Experts of a small language model.
Training: 629M tokens, 4802 steps.
Below are experts of layer 5 (counted from 0) of a mixture-of-experts language model. Rows are named router (the router's row for the expert), down (a neuron's output weights, with its number) and show model dimensions 0-255. Each number is 500 + 50 x the weight over its row's rms, rounded and kept within 0 to 999. Numbers have three digits each.
Before each expert's rows: a language model's description of what the expert responds to. This comes from a sample of Wikipedia text that the model never trained on.

# expert 18
It responds to: Pipe separators between cells in wiki tables, mostly right after a name or text entry, as in filmographies, rosters and results.
router:560519458573492438490404449495525541428543483526549554495379532376402490590533426503461446499540541438493491504460526536498509536509528485499458547483560429456491501575466507548535499505502517519484453417471538523508448581570405503505525443541495515497530493490452498564514451585501554482531481620438440612464499532418547516477566458467461488465472458586369532534589471453546515380516465371503542595490567498537493475384534451430553535566499524456566531461487571513446487478509499468545491469455517434571518517519541588527589416403469482536542570434514552573514493488463518520487526532525459461479418496524511531468482546510495417410517550554493553469585475543496507642472483479525486567421516509420481549535556544562537541527490433481383532548545615605519516482450468
down0:513457559556530487518523570509460485448575500435461564530490547552580504468518595571465518499527420449450502574531419510406534486527498487489519551496514511539478579563520456551524564455500521543475604449531564458578546557497611513534523495534593523521590546553493445453595531436478479544527519538531575463561474460514515469442365556432486505432437505478528498472505498446492465534490463429569459457417456518541481476427436460529538455558533478494540456543550526563424410459593489451566444498515423457464483551428475406543529512537493484572529526540560483568528551528455494555506458469395492456428487435580581590592557558555563399460446472481445421577511392558539546492450567515502521469578597502468489483517547591445471491541532483544541439442566475434411515413554545
down1:488461481470476475527494461442472380544508430534467517578500444474457514563512492494515471469613599539524472540423424485526500453475487462453464526529480494498482501603477580532515580472512478604482528490465456496560532542575426595504528530457480548562457550411486528523511502468521480497470527558470507589459513499614512525487550515518537486547572533487521545488502574470496415492524519471463508481475439457509379436572486529554608479490557558560524545499467566536442398577455443577529519533572556565513571550502596433535483527388554446493471517396511526556502535383512452372529504494581447451602480505446463415538587476556505426508303547459491466492548447528458497484485511476515418600513526515531468424470418474547524546566511398467551514485489540474525468594493487
down2:534491492498527587545549539421569471578443521503543507520523526473462417499476625509590464579623481490459514474474422498521506402540493583537479491591461537504510546549516527404515427555474464544378564547513470607506507610468506467440557534544545477511493549545539544454486473464451475546493462402491420453494477606495503501485451512534452535581404518507537595477429459456390482531543549535506423464460450462559486482493487452530559517507459488503421396575508456465519515455555547501579462485477528457494463510593529446491457519445515422529493429481500491414508405510476571485583537485559540565519494477591478476591514485498530583531520385442514467370443464399493554387485482524578404460419510473560489471495432390517538499483537518463519481455512421481525513502470560
down3:492534529452521475481445476550379548463469511488453527479480508526533507529566566532472603474518502505506461418498481514542451556512434490435436607510406582485404553497532459449490538415449494561546433597494542500457475452520439569448581476517545606621522476504495393413424554528447411453597519475495452509551396536472577487470521495516444475512485542545496477489549423557454471523430524572529541542507522515422545552573448467544651407501566512487559506500518431572520462474482548455513469546502509452486570528428503617463601465564549526505464492471436496545556526536546504487499551538490489549464513449526393474553471504411537526476472512472551434553482460551483409515566511510463507490516437537499562412464507484524456446492537381579463476488599461458589481404486602
down4:530525518419472506437604506437467517561392548520550475539442455534479481501517544513547471622507516512519478485441504597563599506484475545374470508531541547488582485509460484486577571490472545588405561571503456594484486517516450490459553546471561471433457478506441554475493532494404499518500493355521412469422448585547468474430488466589520586511581550487482585436433481432495486493504557516564488432479487498523436421541497407477588612542480469515507472505443541490568576520518567512497431533538529458455481520575501387435526564506477368487455530448571448538562507489421548391522440472574501515598555488434462470487460487547479571538499517498546545397446518467514531492455450501590507493376495600508469466506477421484513527522506449473486556533496492477493427464504456
down5:422485552621618470554472423565480478572554421410379522524514507547488502544528604542429664413532493510520500508523511463517472487565483544503511453493485527544591461526514385458443444498549572564563443402509603569551466460473558491460437571477548410486539461480420502473644395467509480526432490503569607378548477477488528567514370475519450483425547469431486533493488475497496613477500514488496535543574499466593414513496440466503410485468484413537420543539457511537495535534448462417424463521541509462519493486500561445471445531494468421502471563515533455478531535428530544550450452509439476541490566472487519533514496530500504419604449456495426507511445499544496529526502535477514531530481480454497516537419525468515490539557540504512551579459492486514492482585500571
down6:585486499482585410504526490526501484527504507518547625540516457488536567508520564510487559494490495534483417502504532535461486531523489517478546441522367440468501453518577408456440460467605498648493506523532503556471501460401478506563501538427494508500404463476513455519487455404549543535482538481532528472483472480523449458519515456530561465525467593398598541411441463442447532493522500627540506443494456398509463505600461523451573464471418495493477583505463564488415480494499499445486537556493504499586433569506561407511489587534577490420490460462457500595483482582481498314437492457466584422488458479449447546495568475489487498554397518386510440543404511486483477447446488482474493410587491469492497450499569472477570525432441569533505505480509540502398485550461503
down7:408496495479577502544516502578520472582497448462497488500473404648489535576461488422466524499372535448446529466522443412506446444505498524506440441499399485485433481452509400420496515511518446553415460486423536615434518448500594511525556529482554424509459475551583501504525483593531457491507468415538559453527483521480440427462448406512497594520523622436538521473566564514473561550519545521522573507520456537482451451582438516439497450542454525475414429458451475490460487573527564559404486630525447506541463514496465530521515567520518502521497481429382479481409464515588501507462457567532544467387538471464479540445454509487481511510499508446483476512394478494534493452455445495497501476511552548450459490548456454476453539433325451523506486419470484458481420542526570

# expert 41
It responds to: First cell of a table row after a line break, usually a number, year or rank, such as 81 |, 2003–04, 4 |; also stat headers like Turnout.
router:430523537519528487536528436437447398516481537572579487514546414616502514378528578492513513514492527558562512532478478485528539405436476452476511440534529576570423473467478476507531552493498499522472558505508445476523510404447505487569469590539464489533467544437498484475513488477545507499444471515553445533500541485473477556508481488521507509511587493454502461537459520521484470490449476490510484510526441463571448487434499460560510470332556495439396513622510426448560503445514531541462425514588496585468605564572463426466444534551504443381474423484488437410527501442413421509552514506408434502426538542480522444504485549469591619491553519625502610518465513501565471415625535451523576428561441501540497444517433490486416544553532538490578491468495419507568520424480507
down0:467528548438518507499498477556418608456491473458428494409546567537452521453521471596500506499465488509475435469525469593555557429535461525505536492425537523524475566495570482481501489472544472459546342375534475432428438460516407454521491509557424513451464551532502584487536492508522460465516542566516414433469513529482541603529460562433471486446539367552486551585522467543472475486511435554419475583459479477443545501489536486545449504508534511488531581521599472536496553541408477406522481503427406471476513575482469537541448540558446532428437547484563554507487544517598498537531444435450556465529400534647538537452507459487461518490406481574590639473485540453476550449476525438472493515421461475401586580466472558475511547411494449487449486525523517519531524456475521
down1:490536444479517498425481518407420536528514419557487479497488470429534469633478426556514451508504590488602475488507480484467491489541517517571419467498518543373512534503503536480559514505439548596510529558441481493475484561557618443527465448542478490537505484500449588518531535433469571484595469544448493520406482465501518496536532455444571515582524477515564531561476518520435478502497616424512540519506525540609414542449413506437482454473302500515483493447535644522584451535494597411570502499513546484538513553546485513538585557503451484497491503393488501493498413550488548458491543538521447493497512457501532425457582489611531453511491431429413503499504475477448456517483487460509514642592449473522459531415512466463550463551517591460463507492600521449545458532557479
down2:549544461522480563553415526530461430447495507438497537572569565456527587497453512550569524530516535634565514545485549515488597484502535525454524499450508522441528485474483577530466466462501532433490464499403433537502525476429517492444516519400519558487402456476489474555525431481406475436495501502630504466458499640501550476471506489587521435514565503473494410435529511533526503430591540551541583568480519491578549531558591459493491493508497460541541451535440479483459437513466626480490496570400429449538519462418469431509532644547593535513524402459599542475550503504513535487487515432455475502545489541491485432533426503494463548533530543466475526486575573434524507382428494458400414636501547547530478424396473515530454477512493496499525511453459443467563429567468502
down3:460499475524476518455486537509493444400502619425422493500529493485431502449469444479581562503544522421387518468515502507467528565463450519507557550483530553616455485531488510478398527438535497446495460504535395482465494512518536464493530574520474516535494461538581546473540499418625447566529522536542475531540552504434464556460467504487441444455442523481510607457573523486533535465431454534554470564527466414574474541591494435611471483579608541471526492417501429528498482524468462466544433536429554555473412502462521499530478502492437471553450485489507590496487400496542589548532376412525503513588538501456460490488442517442449561546381527488521498505498531560480577545491518469480556588539569490428619419417495472473361494529461588461456506553425460501423537495429547
down4:445530548524481430579514448544591515547483601477544514505549491477480479502590554586497497492562532597446479622434487434523546476447532464472456478468556559521494469496523448485495500366557472511449498462593452471469576528409464462460471564470494385576556428521521534446494469423547441418525533465476522424461476577543408583439514511511552522502447500503504510489546560488474533450485538539544456501431464439560456566486452453460416474466566543505491449502452413525363510482453483414518444525512555454410434503563604559466593536556413377568424520524480502489527484542539539486524423538510411439513429520465494455474583517535544505429467477443470427563484484499460503486432471558525501530438455454520435475534580622514520482499443542477560509489561426459503603517462591
down5:482448437515525519532491486486489522545446475605566541448547477451563462457544565500453496466496485572470528581482462489562502497582487432475471447549558481493552551427510510419567556434478535563530500513444364428469536448552552547452566487499555561540495518477510489465421425455513513506441495516538523480453471461529470549447414538502505488447580435561487482511520406556429527501512431497451516471506512443470491472434456405546481480473504455479504547641543516521490538553420456532515537501460559518446455447608537374496415530436365490373425508577439468525488463522509433520571576434447442503529447428481428432496505540471493566436607393490510411520417478442473447480512517522582460442548493454452521438455457521552425580506565385382501500453494533503567506504512568
down6:490457506536468489475451425468505523515486465456403456590435487389453432486486529536553403478483548487438487432501550516430461448512533521524589431560591469384511494516459476489583452480490495383497452478487508484447543514466468535603540430481567521498441573456492529483536547462444513544492514564560566426483559521522367554451574520482518522578418559505476482504397539418464437421477485504508496493532499432456490468625444472482481587473473558517431460424490539447495477390530611485529548462481523443410497472506538524504509489579539529587430524512538558526494499476487464481520478380519543478501387535511477582420488483419540489505452521553489496499627396475503450537588522501481482554458598490500443471388514623544577443483547503552553466507403502467486538484535515
down7:457500464462551515440499524530566561452546564466581529554503486484557516497508588464470403536421430517515495560470381498559478510536620490537485506482516474504515553469565513544499503436500456551510457412538473444524502455451444573423515478472478573431486515574537482471462521468486430508470557485528476523597485380460456496396526494535509494469485488480512501466508536489515505392464437544375542379503515566527371484515529538533451495433584553410561509546534532567484551504465469488459567469493530574435467401578581533506497512590518492552510543554506423453484494462557524471446413515427637577516536410515417569443511429495503580519383455348492483530478522576469532534426548626515497470529549448556476500462499485439465445497463528499563517507577501533498547583540523

# expert 48
It responds to: Wiki section heading markers (==, ===) closing or opening headings, and pipes in table header rows like No. | Position.
router:493502446488544511483433499479547505504528409491471519551367478470421498478515517579509531516578564531458486506553529481457395417506478483546494488551515561474510368543465477494540513465452499552412465490452577542506438527535404552496424567461459559496567570423486567484477546556528558499492522527487528546577619498465420596574492458529481443457556506488479489561488461504511610510520486418447533548534487534524575532459473503466539409558464523499514343519446551583463457453485457487549534488494473492532616539454569492555467471424516595594393522549435592510530508509519510518552515535502492448409489506452485578462492502567504370556429463447495533556498454582455607525518544522459440501428509495497519463514541535485595356554459499580477533492504562384507458552541511
down0:540444505424567520500509480428491492556554501568488569547524531525519571407542477469517568466461513535472391496519506506450477525540461517501480558552520508502493538544506438425524446444453523524469567440491535439552478473577383426485628475589553464488476457544426524447522448465511487468546547494499588460472588447468413551493515499559504448474586465515594466471500552496542569479422415551578520498556571469459578478462381511386450504478494413534435520489482575575485476473504508467551450450464578448443529476531500473469492516453620426502462468504513494568494530535418542527464528470416483511453495454479442534491492573496483472559452440457552474476431479655491415483495431542512552543464430474613470528545528482410591509470469465479522405429429485520504452384639566
down1:630564576426551488474504473531505570533459529471547352500549527476497547544520435478493485477471515507630420482547454531494555497438461438552476599444472461532511564379551478525443571504458446386502464561584503530567421494593532429556524371505543474465475576522462541461487486505460577483478505490484472484515451398506507502459530420519435606425502531434447483449557522446489471451430554452413504546427566452502494516439485464501463496513421513486541508453488621483488523463493524459443551532473488419506547501465535473497455486462438407403428440535427598512443532536450504534521542482492483520387461447508577478500523551595443557507562530503503597485557528448419500511495555487575546458579477545463385486512444532457438477506476545534456465512496534534615515476500439
down2:550532530551530412599503596519467515536492503415500520504653447491480516590455524509459534510489513382520563501460428490536541448441599573548485532505470557458461485476526469479568541566569530518477515468523440551422513454574501568491502505489536401458525517572535526520523554595514480440482496548504487510502575538513490424467514506475513561523511570529575607376457467495414519567611551484563472527454463505534515577519517549448520514480550534521414549452539494467473531392502437446315542511489538528493473390446521478467533517433478502536421449466530490543572594395526538367487416582452495502509490529566465531550533426488534469434508428520519493506430515449495527497462398562476516628476563482428542504459527570495454547498408489408529463479498541482503523483485513
down3:570475481479579472598513495482472540530616481487461593450543445503617533493503551424427532499553524527555570479439426496495510558475455584495422496412446447426544481548478512548534493472514434479543557470513564464485549536549505454522489376475494497465503454510538487467504462486509397477449569466504562513503437454463590514482428553523578527443477621476531515469514439487514461637567543583483565594461417433533563515545512533489540515450589453499461466513433533509510394526490421468573506483534542495492519475512502470536457531535490442441489491532479455562554514562397528419570434476349413437558561537455469509553438571500542545462464512534475478562412479467497544401545434489567453433450475466504471417404606473478471503423510486487562468424439473458474561494469435
down4:528510479501501528488517509468456493415528406474523589442560550517502486482500466521473478517453511527472481552466507528547407558482607451522509546474495512490472511522314492425529538504375455480473397412472464466452535457487419552542590523509544455444422452514555452504474466502512462454580575504473384550357509498453513488438542477481503401558489396466413498461572588501443520474505431448367521522560551482478569486457494506555561442423528534467542602553449457476473514545470523578501499462519506536493578592550453480544584563475519483446549468474523432503454538463513494507506468505516448469499606608436502498512447484538472496498508580583353475455559558566475431515554537550522526534478538515495485539478491530542560498516572398410488565475554541547395536518533558
down5:318486505470471575490538491521503510482420454476448569432447510519484536429486569525486484542493584412497482532472428504537503509491456537521536438506541486400477447478409484552433499509493455498517530489514472460458601497438601459525498539458554542546436431412384484462574500519537494623525438473479494413416420480539552538464505557524454569567523595509585580538554498479529558556540483524433558610572566530541536502532540585550545517532560541423506456496506589483485515447499525502434555572467476510408474400564430398515482548553470472510489476466439448565494503486531479520535523440563581491510465473624523516551407473514617507540508551528486506514485512465467473587420589405533517430523509494435404500552520501560578486524571459522512539503484509552557521421456529
down6:536481469486508564514392505537453512488444499424519532538591458501516500532449449557485492553573483486510498541497477427426573382513478476416465530458476390473538532434457586478558515467496474467508530580567426518524449364494532432411518458428480410474468499450609473465502476521550509372478506444500496511516510490488540418508534596451550579587529483562402494436558595413431454511451471524545547532453515453558531462520577584478510482514545480485516424499552572523582556518452519491549428565446557468532483471540511497572452608554476591514498417482429506440535466542580538437477469517422426532485470483438478459571478618524535471423531448421413495434447538411477434547454491485565527544539509513474458492429523548501433500494520415499450506443475482522623438471511492
down7:540504541408499544489467535581413427425453564414517449453559475442539451544497481544364480518451446463476370598461521494392455479363508497507462503495452581591573516486502493547506510542441508477474434512508426507550469541563541366507530556540564597528525475436510482459497564446491561432415471472475525463447589516519475466406530555461511479519484482421523586467532543508500512431496481530389467495509514469513455425516404513529538552484501551494509475450492478563506608412502505414496516594532449467491446600560609450515423504524420499483495450456539534561498481482488471406468453438482510528535484525516588470504426522564503448581474471487503495529553500455452506534474552527530498576416537562453563392461582593535484506522536482586539477491487587589469453442507495